{"n_experts": 128, "activation": "swiglu", "beta1": 0.95, "batch_tokens": 262144, "dataset": "wikipedia_en"}
Below are experts of layer 4 (counted from 0) of a mixture-of-experts language model. Rows are named router (the router's row for the expert) and show model dimensions 0-255. Each number is 128 + 24 x the weight over its row's rms, rounded and kept within 0 to 255. Numbers have three digits each.
After each expert's rows: a language model's description of what the expert responds to. This comes from a sample of Wikipedia text that the model never trained on.

# expert 48
router:141103164138172107213097139127112127133157136140069102145117119126161137135122172108125127158128105114097123133164135132124115099112111090103154107133179144146102127144110132116165136134157116112114174078124151130121142133131143093077119068100118126119143130122108167167140137154123097146143135185133125144105093117182144103121141100131140131131088123122119100134142127125131186136110118149176120128136097149139156112114111123133103231126120139104136114146153072147139129078160147130126114155137120117106132148077126118141169136179119120136108151131154162111126102140131137135133159154119152116102111108150127124122128165127087115163085073111137122122174123145101143154116145116149155111136117138146152116156123103103107132138106116122127077128121150096097104135111147
Description: Words before numbers in measurements and statistics, like than, total, number, aged, and, ft, plus table pipes before counts.

# expert 17
router:143099131134149107167113164097105122139115116130099112169167146127154131112135169149099118151121122138117129072158146114133114069124113096138139123126211125123127156132059164135119109116135123143142169119106138133103135121095141100085115064113123128146123124144121139162097130151127110132122087191123133099143074119134135095095125122164129110154129133122126145151130106159098169108098150150164116167131110083118158102128133132105090179146095121122167155136145111121138100105125139142143116166138128073108120103126131124114138134154126122139131155106125143125137075143091137129154155125120144111118111134175110137132115159107052134183093098099127137131126102157114160138116144100119136056118145150129152118124148118098128137151091129115147083136088132139129128103153120
Description: Consonant-vowel syllable pieces inside foreign names and rare words, such as ra, va, ma, bu, ja (Ulle-va-al, Mi-mo-stenellipsis, Sno-ho-mish).

# expert 4
router:129123143109149123187090146123128120127139129120104118173129107149191126114120166129117131120129110114121138083145133169128112073127121108127146126122205138131122170155072189142167113124175154118141183113140133115131095116115157094103120067115115111133131121139105151133127095168150106116146117208117146130118094122132137101116123091176088154126131098118100110099132054159124150118131145148160134117106096132123149108125153114158103173132121152122157137120171102135139123116136118129118101160159123116110146149108147120142131129172156117133108141111136141099126111116132131120129157126121149101094105097203135134158134155099085121121073076107131122127149108152102125132178129125131140129114139137115135139128149126098122160141120125106126127115070124114104104101126129
Description: Words inside capitalized titles and names of works, awards, institutions and places, such as World, Best, First, University, Time.

# expert 57
router:140101113124150096171103226135112154141172122131104095156130150097141109130137130157122155103147100113095117089155130128141165094121095091118156134157177158127129152155098145145125118101172151099149171114149133126106143139149136079079145071102128126101113113126121153130125133147125104134131084194156106180102114127154132086108110117133114140109124159099119129140113127116143138132095154163145136128107113124102150111127116111108102188119128133115155151156148071124150136098125158126125086184158132134076152121114132114100120132139142149143112142144111140154156092131134127146147155148146133102113079114179109144120125127131110145154091077120146156130138121141100096111108159125122119094111099146127120161155141087106110143143130113143112113121095128114106078111128117
Description: Stem pieces like act, lect, spect, pt, s just before -ive, -ion, -ed: retro-spect-ive, act-ivist, rece-pt-acles, Comprehen-s-ive.

# expert 27
router:119105158147178110156100157110108114149126107100119128149139133136130157096154156128115131148122112125071146094162153167111118071139106102138140114169174135156130124116095177101152127129162156107129182097133147133114085145138129085068124075108110132131132107141091120136124124148120138112138122200100166116123121118147138103093123101171124116137127124139128071121134095143123131151089137145189160136136105137105127103117161068155102182111131139087158144149190113129157148090132109112110099164136126106082142145081133116124164129169154112142109122114115180089132128128135107130130120136130105118104103123173112143150142148088102117125100083125118117107153143136103109114157108129129160112113123149126136115134130125091106129142120141126125119124078128101118113101141116
Description: Common first names such as David, John, Ben, Henry, plus inner syllables of proper names like K-an-sas, N-en-ad, Cum-ber-land.

# expert 36
router:114109096118146078206109164109130164122137128124076136173137114104156140126117159157117112139124113136136120112160166164135182106120100089138141138129171153118121145157089177111154135128165127088128175115116135132113113110116167057022122085135126120125151116143133151145137132156137121106122106152114138169122101118133145055102138087131130127121138118145125117135149104119119152128100112148149171140123112165130174112129134067159109166138134135102143146136165107123154123084136110140123114165139125117093143113121104120130143148143178139119119150115124175137149095139109159136138159119129142102107131127178132160106108135070094146165110107141134105132154116157099134118155124139156156133142138126123137106142140103105137146139136131121106106107121136107120100131098122
Description: Word-initial c, C, st, St pieces like Centre, clock, stopped, and line breaks after short description lines such as "Greek poker player".

# expert 34
router:137111139131176107213112154114107123130139125121099106133126152133164137092153170144102149137153093124105159126166149120136124072133109103129160125135179119156116161137090151114144119125169148101126216116129147117136119123119163080109120058155107119101128096137116150128108124161127126147125104194131137170119094100142128102108113134156125127136109126134112141117146108120109154134152149164154124163093101113142148131153154072118113214130119145119137146160175106132167116107132130134133083156159123096059128147117127115108109150151163101119141142148120170121152088139110122138132121135137129102136104112167142127139124124082083134140113080115134114100152151124111108136141149135139137120109140139130151126139137098089115157156108125146104102125110131101120113147118141
Description: Prepositions after a verb or noun in biographies and descriptions, mainly in, from, at, of, against, between, e.g. died in 1981.

# expert 35
router:135124149113165096203115174123092115160154126125098123140117144085155126083149141126099166147133121128103149123149139152133153096112102123121169102142141124137119190135139169114156112125140152089121172102139141123122132140121144071000125065123137132111111134114119151119119114143120107131149094177132130163124104101146126091112117105143131131138126115128090136146101106150111164129100128167145125140120092137135145097120154097125100148127091148109173145139194074136167129080154140120100119164130112113086108106078137125127159160139174131125144130115135136145139108148095121121132137137142140107114118110174118144144112145115083123147132117131133142130125122136103135134132118120117161109117143123135151147124121126094121123138137125138102085102072118102119114132141128
Description: Word-initial verb stems and prefixes like re, dis, su, pre, continu after a subject (repeatedly, reviewed, discussed, supervised), plus stray space tokens.

# expert 8
router:134111149133192107164100178111123116148141134141094105174119137102176147120144165141141120125147096113111155088140152122122144079119099129138145104136183138171112161146115189098130102145142152083122168116143112146098115099115161088071137081144134137131107138122139120117086151156138095137131091210126144135098103111127100065124120111159136121109141151111130118148132106152117159134082145129133138165132118124135148108119142104134090179140117123104162134150167107159166095085114130120108109166148139116093131133113134119130161131127140100145108148131123129105146089143125131120132129146132129107109118108187161110144093131113109147151095106119141144121171144155100158136108121122111153075100120092152151126131124106101103124168124138159110086142095106125104123126116132
Description: Mid-word pieces and stems, especially com/Com before -mit or -man, plus nouns like program, design, water, research.

# expert 7
router:121116136140167104204115157125118151150143118120100149157152128130144134112147154115116121116143115127104107070173141146118105060108091106138149130148169135132102170153078152103148093160159161089139136123117110137141143132134169063103109073133130116125124095108098153144114136153143106138155082186126155138121100118161125090128123094168109117124115129121099142128131093140126150145120135145144141120127118139155144138153153088127108175135116137102139137115146091136157128115136126111098110219105132120072160147129106129113162131166120143118132129097134168130148104166127133129147134136124179102090099122165117125135125151103079143148089076111116138130117140137130112123136125112120165119108119119145146130165145101089115154162106161114128108140112101120102101094150121
Description: Adjectives of order, sameness or time after the, his, a: first, previous, another, same, last, late, final, early.

# expert 1
router:141102143120169074168101175141089127123125137131119129148138141116185138090157175140132149119116114135079135088135155168115149061114127098115151138139178157140135166154114178130161116136174147126124151119124123154143141133117151086095105089100117139116104100129112144137092147159147116125169099227129130143120135098134130082096110097134104145097139108147120138141131094130126161126102140143160121134103107120132129113104167103132094155144139129107153155139192088137138157103120100129106106156123140117073114114112163120140156117162147115108119152125140145122139088150125129120148150116135134100122117123185111157148104141090072132138089072117109132111152161158108095130106135125118132136098121114133145122132119119103122131152109149131090102139095141113107117126138122
Description: Nouns naming people, roles or organizations, whole or as agent suffixes, e.g. company, team, leader, govern-or, activ-ist.

# expert 5
router:150109144131151112196099162125092134140148087131099131139142150092170161101146146155130128134108102126127114095172132151131159083126098130118163091130187167108113186149087167128142156112152124118106141117133145141116131129110121062060133111161086148101111110114123152150119152171131093127119066162115121142108111112118131069110135152131121127155130104131132101112101111126134168142141116160164144146115111113115138135132147064106104185121127123118137140137172082127152143074122112149124094170136167131099116127082140131131169162155153125127119156103145143127126112108120121126125144145120133100103104121194126124126146138107109124132119122121107121126164140159107141128131148107144153101102099128144157176141145106088105137153142139119105104116090115103108137120120131
Description: Forms of be (was, is, were, be) after a subject noun, plus capitalized name-initial pieces like S, M, Ba, Se (Singapore, Sabha).

# expert 31
router:122089113100135094225099135132089108151125128127101129153134132123142150093159174123106136158129115153128144086139140127116139081146092082142151119134195129142118180169121172110146130137170140087129148131121134142128124140134148104086103093117129152111137113137121137165106129175141116109144087170123144148108082111150130089117142120132130120141119117136111100122128091126130143129116166138166135156103111106121146122087145075119091240126137122105161147154152108132150119104137129129102077168137125122100134106124145131130137118162137126119134124106124127136138123112119113137143166143130126082093097129163114133126123150118073136158115082119128137107149112130103126147168154115145141067118117111125146152139113115089134132150134110128101085122101114110105098110148131
Description: Line breaks ending list items, table rows and paragraphs, e.g. after album, birth or unit entries and before headings.

# expert 6
router:150107138128138081179104170132095108149174105117102087175148112128153140103140158157082128111138095151110142107166119130130144096124123101120140138119181152150129135138110162091160133139157151101117146115123150131117133118103134092053142100133102130133114101116122147145157087154146125133188105182128158151123100105136142061119097135144133162087096121113111122122133136124154148124117132132134163154131127112145137097116137094110120184117116134090147136144182067143134131110111122098106077179151145123094125137131142107129135140160156140137139121131138143136131086129119149097131126157140109105118103118196101142143114131106081130152083107140122124147150152166092118106117137109146135046123110102119133125144170105102150150139131132122113111115142095117128124127134106
Description: Word-internal stem pieces of long Latinate words, especially min, di, equ, tern, as in ad|min|istrative, han|di|work, exper|i|mental.

# expert 14
router:106086136102139099169119184140098144152155109145104145160150138124150141119152161150070129111088134142081112115153144136127121089124118106109156115136204154130103157150079147115154131151195117104134145100110136117130141122136127099093142051133129153094109102117105150111133131153135142114161101179104134148125086103140128094139125100150109106145142112099130122112143123100109117146112128164159130123139103129120134108125135041131139179124114137135154116115169106131135121090131124103137137155146098120108141127106149120129148131162129123112151160146139139124134098145092136161155139155131112109112100139162133131150130164107063110147086080091128168110127136165107142122128143119151127078118115130125129100095164099091119130147154114146120127141078122110101102134135096
Description: Inner syllables of Asian, Turkish, Arabic and Indian names and Latin species names, such as Sa(ka)i, Saig(al), Tana(be).

# expert 18
router:121113131119146131174112145129125105148132113129098119146164133113138129117138147103144143143101123128122103093145142165102140078117114093131148121148170140139112128166106174095150115138132152141114204137123155136124134179138154114043121053116109137115116117121127145140114122162136112117145094197131139125111107088139135063102098110133131128137138120132114125114093101142117138160117141159198118126135086112131140103118129077138115174123112146113130127123196083127182151099121128097124071128138129102099130144113144127125153152153151117116107164131102172125163072134123090137143149138134113102107090110151132134122124155104070118143109068122130131125138129129104132138129126131124165090114120120139137111153113111091121157149110109113095089115114123102131112103142112
Description: Pipe separators between cells in tables of sports results, scores and records, plus semicolons in data lists, like 2–5 | Wrexham.

# expert 40
router:153094113134159091205111114109120164136151104129095117156133143098139122112137180132114147132124094118109128079148145130115129075109101110145140112140157129152093183119130153129177132117206135101121140133136148133123107145123166080106109085120110142145081127133128137143144134169128123138108085195132153157116102121156103055054130130155093143130130122116139102116110134130110133141101123176145130131156117134141139102129138065128112186136103132094153154126175087146151130111149116160138117184141132119114160130100145118138139152150151118133126154125135135135130085140116154135177128137114140099110110136144134150134122154133066125149079089137127125124139153147117117119140124125153146099111109120130152140137154120094109124134138134131108095095092139122099101114143142
Description: Adverbs and connectives in running prose, such as also after which, as well as, such as, including, and -ly endings.

# expert 44
router:131109168124137115168114149159107147144154132111092108130138139125161133116151151131108124148108110133070099103149122122127132097117124080121151105144221150152130193172126166124163133133176163081133181119110116120123128125113141110076123101130142123123119109137134132132127131135118121112128100214107144124105118080124140104091136100171134107126137119133125112136139084128124145119087123146155121158128075152149136116108139082131094190148084116113136126157182102108127123110138123115109105164135130157085168126140140114108137140139166100144136172122153134110147094136111134115128150140108115115115100112150117137138122143090074124155080055095135131114135127143080150135151114120143132101107108108148149152142131107102140111115118121135116104111087122122104124112138152
Description: Final pieces of English surnames and given names, such as Bur(ton), Brad(ing), Jone(s), -son, -ley, -ford, plus Smith, William.

# expert 45
router:116098146135121071166104190134118128127162112119105115180124110106133139115104134147155145130151101127122118103161159116158128083118111128167158144151177162164133134129094152096113105112183135114137142145133138117118119144120122068064111088155130129127127110118123151153116135149112113140158131186142128099120121118134130087103135117148135132108109133133120120139125092126086146109100137152153104148126108122112148105118136084124116167112126140128163147130142070130161111104128137107108097197143120121073153128112137127136154137138134126140134128123150156152156087129124117113136168111136145102087099111198125146144141144134056108111064108174128144107149117135097135142087172117142139080116119117133153148142132111092117163160125142110101088160116097110123121124167120
Description: Single vowels or vowel-led pieces inside words, e.g. there-a-fter, camp-a-ign, in-te-gral, Ot-ta-wa, cata-lo-gue.

# expert 39
router:151133120154176081196125159103133152125128087129119112145132146108149131111135127125103151147125091142100139069126137165143120096117117103148140138136214160185124156142078145138152119137154137093134165092131119137129128113113119091045121083129140135134123130142126140159137127179116111123145116181135133126121110100154118089109134119176092124161129130129142133137123116101101133115117141123171130158120115141113128126131162111136097187102131114099171164150149089148135103097109139136102098153142152103075139141124136141144158148119138127127111150112091162082152066142110121107125131146151140104093091144160128109164117139107106124152103109130138138104135116133067125141137138118129150133086113114130154127120136104085126162154157123110112122126079119133098107109129120
Description: Line breaks, spaces, pipes and semicolons in sports tables, navbox v;t;e markers, infobox fields like App-s, and indented lists.

# expert 26
router:115092116082160090166090168127159141154158119128106113160113135111150129101130137129111146106104133113095119113174148126144133080141090096108125109128189137153127142143119123100152115154144145111119185121139158135120104134103144066037163077118110157131117102130128132147096105170124119115154103144117124125113089116152130075093082120156107129131128129114128117125145079137122148130096126160153118146125109135132115124138134102113094166123119140087146151167131103105118114110152116149107103218141123119108116141128142135126154132134150119117113123143145152093172072133139134111159172118151137097132136130186106127139126154106087132134087086115155128139147135135092110120109143131121133072139097088114138137169120133103121138155105142119121106132131106088110127099131110
Description: Middle syllables of ordinary English words after a prefix piece, such as pro(fe)ssor, dis(cu)ssion, de(pen)dence, c(lo)sed.

# expert 30
router:169137143144149101178106188105106148132159130129115102162145132134164138081128158126117155126079105125129141090140163147121129060125102124150144121140196167159131118134068146116154098118164146116122153125124146112124130133097131084044141095098125136119145109108120168130129117158114114127150080161092120150093129132156141078091114102156152127123143092136134113112121116143137149125130120158153142129108116165136141132100131098130116196112111136140140134131162110142155140127108144115131131181122151100116150141090118110125154143149167146154118161142131107122141099152140114117138133125136128104091094114151113142126138159112071141107083108119097145153143112119096122130127133141156129130086135135117139146150141122095127112171114116115088098130065119113072118119172111
Description: Infobox and taxonomy list lines, covering labels like Species, Order, Class and Kingdom, their colons, and the first letters of values.

# expert 11
router:115107120129180105191099177126133148136160125146112109160124119123167130098158162097120121125137112120108129094154110149138121036131101099145121108147210121141110133139111163103131124133158170095143166130106130129115113111114158061019132041132119115092112116141095114130152131160133095119132100170108138142113090085159140079093110128134121131130126131142104118131148094117112139153125128152165112132119127167127155118147155113121107166108125135116140104141148100131158132133129107119098104156128125130114147126106136099137148125122161141106106139134122115141152105158133131138100146129139131116095113119171140114129166145111103107168110096128125133099145128144113149132137128117131150086122134138133122132146137097104119129129092132104104110107132095141078101084140112
Description: Adjectives of size, age and direction (long, high, small, great, north, East), often before -er/-est, plus mid-name pieces (Ca-th-olic, Bu-ff-alo).

# expert 49
router:146106129135159087194110147134121130143149128122105123142171167092153142107167159142102131126119103104111150120150166146171152078115073111121130141108183147141147153167102145105129086149131168093092181117101132128116132140152116130066099091122115133115114109139109138161112147144144103119121108188109120153115108106136129075083109116135115114144118128124104137141132098128128126124111100158161114137119080132120123115133159100132108227101140129121186120122145096111165114073121141122090101133141120111099117109095154123129159114145156129148126141109138134140124073141112155120139141125133134112105118105192097119121128147110059130151085098126136156130178120157100141141156106135107142129120112127137139131136143112106117147142126129116102109145087108122118133134123143
Description: Second line break of a blank line and the first capital letter of a new paragraph or heading, e.g. Ch-, T-, ==Seasons.

# expert 60
router:137101144113157099195102132129092109145145136124133121191121128125141132111135158138137116124150101122110108096162155171119149077116099094129168119143175144132094168128142175149148115125123138109115171121123166134105140132107169114089148062136126132119124133116119128140117121173108108118150077208115132158109093104136134064131122122156109129134125114137108142136124076146106165129110143149143108107140081133117154104111153063125085222123101113119149145110163081130138129104123119104113109158137116113098113123137133117130144136172153106098101144121122181122149101143124130135142134118147149094101083115157129149121123134126088122145089111147137123122153138115117128121110137136132127044114107127117141144149137108097136123128112131144125122126089134106115128106138135
Description: Pipe separators following name or text cells in tables like team, club and role listings, plus section markers and semicolons.

# expert 51
router:157090151121164106174105170119126149111144149129108116154148132121141153086146137149121128112117094122085126093169153139150144088126084107110165103142190125164119125145116154129157112161153133103125178111157148117106128135110126040084133085121140146108129090135122142124116115136131142134151123212130118163120080106134128079129132123170126152147122136148123103133116094117114150139125145160138098148128132134144134088099135122122112222141111147117172143149146074142133120102149133134121103187135135116094128137121161116125164127164182122144140139101122146097162084153115105135139134141135124113102085098162146137139125148124107127152116092128135134121128129129097117132186142121132167095104137125124136143141109107099122131150141095133093088125113125118113097127130117
Description: Verb stems before -ed, -ing, -s endings, such as join-ed, allow-ed, kill, sh-ock-ed, fle-e-ing, s-ing-ing.

# expert 12
router:133109132129172113202092171118148118143133124134086129156116143114163138086138145150123126145152128133107156099143142111100166094127105117154165131127174132125116185150091163108169125151153148078120183109149155105120134136113137082065138092157129110116100133121127153128121136142145105137146085186120128125130096092159145104100127122155135118143124113128115129136113072133127148135118135144144105147129103132124155115106142075107101204128090133135150143143194075129145111073122128135131105157149113130087120123100135127153164158133164134144126115120151157107169107127107119123136122149150146085122088099187116144134113159106076126130087110126161120127156138117115122129151117128148159113107126122127150116134114135105125127117123103107077113131087143096124102137126130
Description: Prepositions such as in, for, during, under, of and at, following a verb or noun and leading into a phrase, like lost in, claims under.

# expert 42
router:106100111101170113172127195118110136139136115126114132123150144124120159098147152153097104116084097114102088100154156110108139068125124078121140113099192137145114154144081164121154133146169150110109166115126176112111090121115113069082109085117123127108159105123132145132113150145125144138152102182120140148132078100156118064112119105145134120106124111116137127143137109149125115117102126135118118126109090156139131103100131130144096160148145128104165151098182075144158101104154125124151114187144152137095163110126122114146149173147160135127128148123116179147155073148104118119144108155167112108094108118180145125134144133127093120151110107124110151140156118145125134112141143134136147079105131138156130127168141110103099116132131142099130104132116156101122112125133129
Description: Word-internal syllables such as ur, or, put, fin and duc in ordinary words, for example dis|put|e, h|ur|ried, pur|s|ued.

# expert 63
router:108126133142172117176093175139118156141129130129096104185164137105161131124133183140096148140132125110098145089153147136129141076120139093141162113120202167140117140170126138127157120115203152105118164117130153140129147133153149089107117081117120124092119128147123124147111140185139122126147104184128128147097131113146132072118128125148130104118137107124119093112110088140128165112115148126168118126146098123133133123123136091141111159133133140111185153143159062136146135085149145106092102188129120100113141138111131105108151131145154120142112146115134152142154086146112113122142181122136125098087095124165103124115137135089062147127068082107117146112138122152116136120114148128129130132130127136140119120152135117099100152159148152122100101134090119128134117133154108
Description: Noun-ending suffixes like ation, ity, ment, y and nouns like member, role, version, usually before of, in, or a comma.

# expert 47
router:133103135105139106175111147106094131136139129125106123151125119113158123114148157143126136146122102111133095079147121143138133058134104100134129124152196151172133165128119163090149109137171130120131175117102127150147132151132150101084120089136126098126136118138133155152137113134135122119137118203117143151095103116181143073104133098164116112098129133134134085110165072150141136099124132140177167154139127145128153138132154104104085179109124122103181126147192080113154101082114133113121113172159110124087132121107168128126152122142124153121128135133165143116161086153131124132137124122136139091129097114163144146140117115104078132131071077126110120120131124158123134126128124102125148074104118148143108117153104090100120145150141112125121093122123132101128103100148109
Description: Line breaks before section headings and final pieces of heading words (Plo-t, Personn-el, War), plus mid-word fragments like ster, app, ject.

# expert 50
router:153094117127134094163089157118126146157126107119118107152170136096153145124127143138113159147117111141112156103162141155126133073117099100125128132127171130161102124114097162097125105169162142118130152096122126127132140127132163099094104102100119125112124123122124135138113144142136134129156120183128121109116123103136148062129149077143153124123142113145115116122108082119120157145124152151152107131119112134113131142136130106151113165146129125133181131143158066125153120096117129113068104180130114121085132148124144114152137189134170098141138174119133152086128095130120122152108111132103130102095098115186115136125097161104090133156086099115145144111145148148101135117140140119138123019109141128175150145150138096104113111157113141126092128122066124101109128099134110
Description: Mid-word pieces like el, al, il, ol, ium in chemical, species and medal words, such as Cam(el), ind(ol), self-, Bron(ze).

# expert 16
router:145095145158172092181101177153139135177137139137115133150120124135147128106136148099125119140117102136112107097145166170137147060100127080133112122127179131178142166119106154124130138138157112097117143116113134127141094148147128077019092094131117145110108114115115156112110137153151125124139093173120145160116081104161121087121111105173136123111135121128113135089121074136088142146092131160160129150117104125136160115110146088108095158101114134095151144136168102143120127091149136122119108181129143104115129139120115110140172124164157133121123145115131124151153101126118129154133162134142133105101140088171125117148109129115100118152115095129134134099162133138097136149153113130130146093112141129132144143154166081090094130154125142117095126133097101101128127131116145
Description: Opening pieces of split lowercase words, especially sp, app, emb, aff, qu, th, e.g. space, approval, Assembly, Affairs.

# expert 24
router:118082145147166117183104166136099117151146149125083113173131126097119130096119161112099148156118105142145123091169145179141111111127125128122159111139216148126096166155100194123136128123211149114131177081096141111124138128096143119089116094138113121116118130149124134144137121140112122131139117194117123148115111109151146081120129111147124125114104117129116120129111115151102143134114150158155140167133089152143161138129174049123109180112110126130161133110190089124149115119133132121127116164155132107077134140110134113133143155150164121118141164132139127096123092116122126140110153139144148105110141094165122129140116156132107135161068103126121143121152097144089121112145144141136147109124127117134149163140139124100133148134096117116126126117086120111112099106106103
Description: Word-final plural suffixes s, es, ers and ies on nouns and names, such as Royalists, Yankees, Senators, Peters.

# expert 28
router:122103126132147083194113159098109156152130112145123120191157139123128135118154125137120148116109123134133127101180154145105157087103115115108141115152162128123121160137106151100150112139158159140117142114124131139115107114133149077047117040133111132149110118123114151178125112152109108131167139169103120144114096105136124101118114122135134159112122080119136151134120080139128150125104137165134112132129095145121137140136147074114090205122127133121162150161140109136142104098131132130110113142162106087066132136108126134111179120138167114127122132126146160129151093146131120137136157136101146093093083121176126155121143143129077130162101099158137128102145083128120100121156156125120140139093094126137148140125135101094127140131157130110119086106108147120124105082146100
Description: Line breaks after section headings like == See also ==, plus capital letters A, T or E opening table cells or names.

# expert 22
router:130088147140148088206109186119098145148141110109077121146117134122153107105141177117102148118113107140118134099164146152150142077129100090154144116111144154148124141153096207098131112138148147119121148117145120109128136126129148052069142071125135141145109114122101148136103136150145130122130095167127132122104128102135128082098133136141117112122136119133115124120127117149118170144114130151136144120112092114111164109131157057136089169144089141124140138152175098128160122092147140125134125180150129132081143143080151122117175126140174131154113158103113170105128081141113123149143152157137138093104113107157105111154127146136075111148115105144150119146153134150096126129152121115146157090099132123129145134141131120086127121119120124135097107127075115121092125123142126
Description: Adverbs, auxiliaries and prefixes right after was, is, were or an -ly adverb, e.g. been, be, very, not, in-volved, sub-divided.

# expert 58
router:128086139146122085166099139148102164145145125116085122142165132085148125109148156134107147124138113137093132092165133123114137092129128095143164103118214150137110185165081182110146130132178151117133164104132128132125142147131175114084127081125139135122097122139093151123144117139113105112153095209141128144115107124181125114091130100137150122107130114131142155137111113131131154103102135141138111154142088144113151107116157086119116189139112115125163128138179072114161142078112144089112106152128152139068136131110165132125163153141139123133145152131152153125131093137119138134148138124124125103112126094162118105108134149120044137167105108137117112132126139140112121117154142129140160141086109121123132132147130153102120118138123119127121095139096089115105120135130114
Description: Final pieces of foreign, often Slavic, Italian or Finnish surnames and place names, e.g. -i, -ov, -ić, -burg, -son, before commas.

# expert 2
router:132116145162156113186115188120118123199159100104114123152142160094161131116133153114106147136140102146089124116123153140127137077119104118143131089133147147127130154145102185103154119142145161074146175100122149133148134157122171096027104068125120143116108152107101147147108148147132134111140082143142146158107087106159134067112132092150098115112119109115117133125120098133102137136119131139160126137110074131126150107138151082146084152119121116123164139141170086133165108087133131125101091163154133119089132105119130128128157130150162122133123139129145165142130108143096113130126141112136125101111114136148114123121137158086072147147109085116130130100131127133109139124124129123134121117119130108130131138146140131089109133159136146120123079132080096104102119087129113
Description: Opening pieces of multi-piece words, usually Latin prefixes after an article, such as re(ferences), ex(panding), pro(longed), inter, sub.

# expert 53
router:149111146112146056211125141127086120152150119149108123150150149114168150119144160145112131147123105143118118103160135127125133084137126136155172132130199160154145162143112182109172105149156135068114179122112144120126136128112150061083122076106141133131151108121085157156111134162132116118138125194126143152108113083136109089094124091145125151130123141118111150129129114150123155122095145148170135149136104143109136098126138132140100155132096126124196124146153098133166116106118127110107115154147140117092130118082126129119142153144154105138105140112129141141121106125114132130119124149116138113103114126203111124142138140092053140145104113111113121121165139120099117102176145127142146118104136129142140120143126124087128126148145153111122110120086104120096103129136109
Description: Place and nationality names and their final pieces: States, National, American, Europe, Mary-land, U-K, Swed-en, Jamaic-a.

# expert 55
router:088098137129172103171122156129138136166141106129097095144127140121162127130153158142131121128142091122117141122158123158126161092154080101138130121134148147113113161148082158127143125122114158115127177104141135125136130158121143120015117100141133158129078124151122140129102139155137122127134119183103140160087109122158121122125141093141120145114138111129126115117123094110138144133099157124159119135136088134113174117128176070145120211152112142119182131153162083104169101080142117147135093129143136103081149136071141129129153140147139124141082139136136136107125132138121105112119127150127149119107086114103104126133102132121065136150111104106112130115175131139107110127170136142105129119109130125125138130114139132076099145155135144161117107123090112122072114107130125
Description: First capital piece of proper nouns or acronyms after the, of, in, a, e.g. UN, USARPA, Metacritic, NBA, Solar.

# expert 15
router:149101159152179083169093190129118138151123117133115113141138170078145133112153171154117136143139113127094143090135142145115137066101071108132160128133178133151124150147105156093152134145144148115109158117122129121141119147121156093007115089144112141122115111133103161139110121144122135120122074201148150120129106096157120086097120098173146149128117109108103118122118116153123144132120130137158123145119117143122117106122134110120108173120123129103155146144147094132148124100143129144124088173127113121082151126111133123129181166153137129132123123120116135135163100146105127157141127154142148097106100120159120123119130138108069134143121101116140118110173130122103148132170147142131154104125111129130141138119137125084129084147102133135125073145105105105095112145146113
Description: Leading digits in table cells and score lists like 2, 0, 4-4, plus fragments like ho, our, vo, ju, po, and BOM characters.

# expert 62
router:149114134114159111180092134114103110147134121107098108181136132110151161124162153162129113121118131152089126091150152121106131055138136128137136143121182164162119135162069132120151104122175149075115121123121146140150139144135141040089097098131130148107119113117095149163108136164134121119173098192111136140110073098148148095085112097143102129134098135127119140130114095141161146143085112162141149118142115112123145132123123083125095177138126114090157132126139084135162125103109133135115100202141110121065146123107123094125145135149165139142120152112126160112166077127129136128138133135124112097123140112141123121140128153124083129157091085116119118130141134136085140106145139125121127113124130138154138145156113111098117129135112128125100101123095152119081125110137135
Description: Adjective-forming endings and whole adjectives, such as -ive, -ical, -ous, -ate, -ular, -ful, original, complete.

# expert 52
router:107123148111163073195110159147113128120140119121134118189126122120137129100157176136095145134118104144101139088137154131124113074130093105142147120138168164102157183150085180118155130117133125105113150115128154131132122134138178063017121063144114116118127113136125155151106129168112095136138116150121147168128088127124127099109114115124113123131106108128099115134134097173109155130129127144150136134151103113128150111128144096124076155128110147113131109115159087144138133093155131128097125153166134102134125120129149110117169154144133108125117138134133131118155124148127132140155120130128124117114083095183130152160129166098050139156090090140117153124130138130089115140139147112122159106110134121124157127124142099090138126152123137131130096140113119092108133137169130
Description: Opening syllables La, Lu, Ma, Man, Con, Mi of words and names in both cases, e.g. larvae, Management, Llanelli, Lane.

# expert 38
router:127094131158167113209088141120091142137144139112095130166158124129147124098140175139104145124115121144106119091165113157111127112117112109130154124141207141123093155119124159125140126130170121114124171134150154120127125141149136074072122080127116105096111140126121107151130120168162114145133112201122145160122112092143119067093110100169126121116113110126137123143123118155136150124102139126153119135144108169137135112126170111106106185116120127102170123136177108139144114091118107147112085191134123122078119121105131152112168145157149121132132146109158174117160079128098130138126154120101145100140104111139110120124108175117068151123090121132129138120136125165093122130139145158146153110103139120145144159115132097113103135154139130131086093154122128118111128136151120
Description: Years, months and time words in narrative, such as 19 in 1991, 2014 after September, season, century, later.

# expert 21
router:129094127102167108198110182134115141154153130100070128172132131113150134120145144148109131141118100112105125120155139121120135093147105100106155099104199151140104141129059141121120114144131158098115159130141143128128128140122147000055105111125126143107121102134115142157097127149116105122129102197115151123112115112133121092109117133173118117141121135127126109111125092138134150125116152122153132113111104145118157146118160062139103201121094145121140126134151098135137122094126122120121133184140124116079129119111120129131170136148145121155099140135148145119136088135118143130143131123123123107095111114149123121124138155103063120140074103133131130129161121170106149137135147127131130093083124129144146122154132116108117140153124128135114121143128094138132114117129112
Description: Number tokens in running text and tables after brackets, pipes or colons: ages, vote counts, units, scores, such as 87 in, 88 votes, 68.

# expert 29
router:112087163103180116176081139131108133140147120128131110156159127114113128100137161120132136123130117141075115085186150163134156113133107113143134134128167140133123143173082192119163119165174153138124159115129133141131141141119143115056104066114127131113079078128115158148110135167120128124148109211110156147122081099139129094102133112155093135109111130137107130135131089106102167098116149173143126156149109121125135128117127103119112176139111128080137146133164104122147136088136129122124095148140115101103129125111141103137154154148150129148091124139133134110145068136111135133130130162122142107122080134146128148145130157088081122153059103113125137121138117154104126134107121145125111107117115130131137126161141113085124134164115137113108095132111154110073116129138133
Description: Pipe separators between numeric or result cells in wiki tables of sports standings and election results, plus semicolons and percent signs.

# expert 19
router:124109157168169096180109168115103131161129119118075133131131141129182139092167159107117116149150096118090141097145130153119134051134136115128134131133176139146120130153074159126142114132130149088107174121131124121129115136120157095059101079114114105134113127154105145141105112153115134144129077190129131154082115106156129087110127106157125136140132123118130119138129114145130163133095131159166106136139107124102158081136152075137109204126127145113185153150163071118164116093129130131117109147132149113098148123092111118127160098144185110129127124124144129140135125115130118143123145170141142116102113108195119118125108146113106144143127090103135133113156133147096114116171159118128121130123110138111125127135124123089109147153112142141115076119097135109126130111141111
Description: Single capital letters opening codes, abbreviations or names in table cells after pipes, e.g. GK, FL, L scores, INC.

# expert 25
router:132084135084155113175102150116116116154115091119103109171181132125182126113167161137121132109095101137108136081171163140146148096159117134143167141128185127164138150111083166109168121136162147097131176098144143123127129140154141089077118104121105131151128137143105135131109113165144097137142080159126131155118089095133141077103109112141141113111108134129127117112102089137121162121064127145144107142124106168136139118134131098116100163090078149137192119135160092118159136065147136129142104181133144087095152101109113140168160121159127096135120149108124116123152105153115114134134160161121129106113107134159135114131134129107116129133097105118137143108161122158107114160130136135147152084130125115136126138151123092078115117148126139131111089131119125133115110094134121
Description: Word pieces such as ke in kept, keep, key, and digit groups in decimal coordinates after the slash in location lines.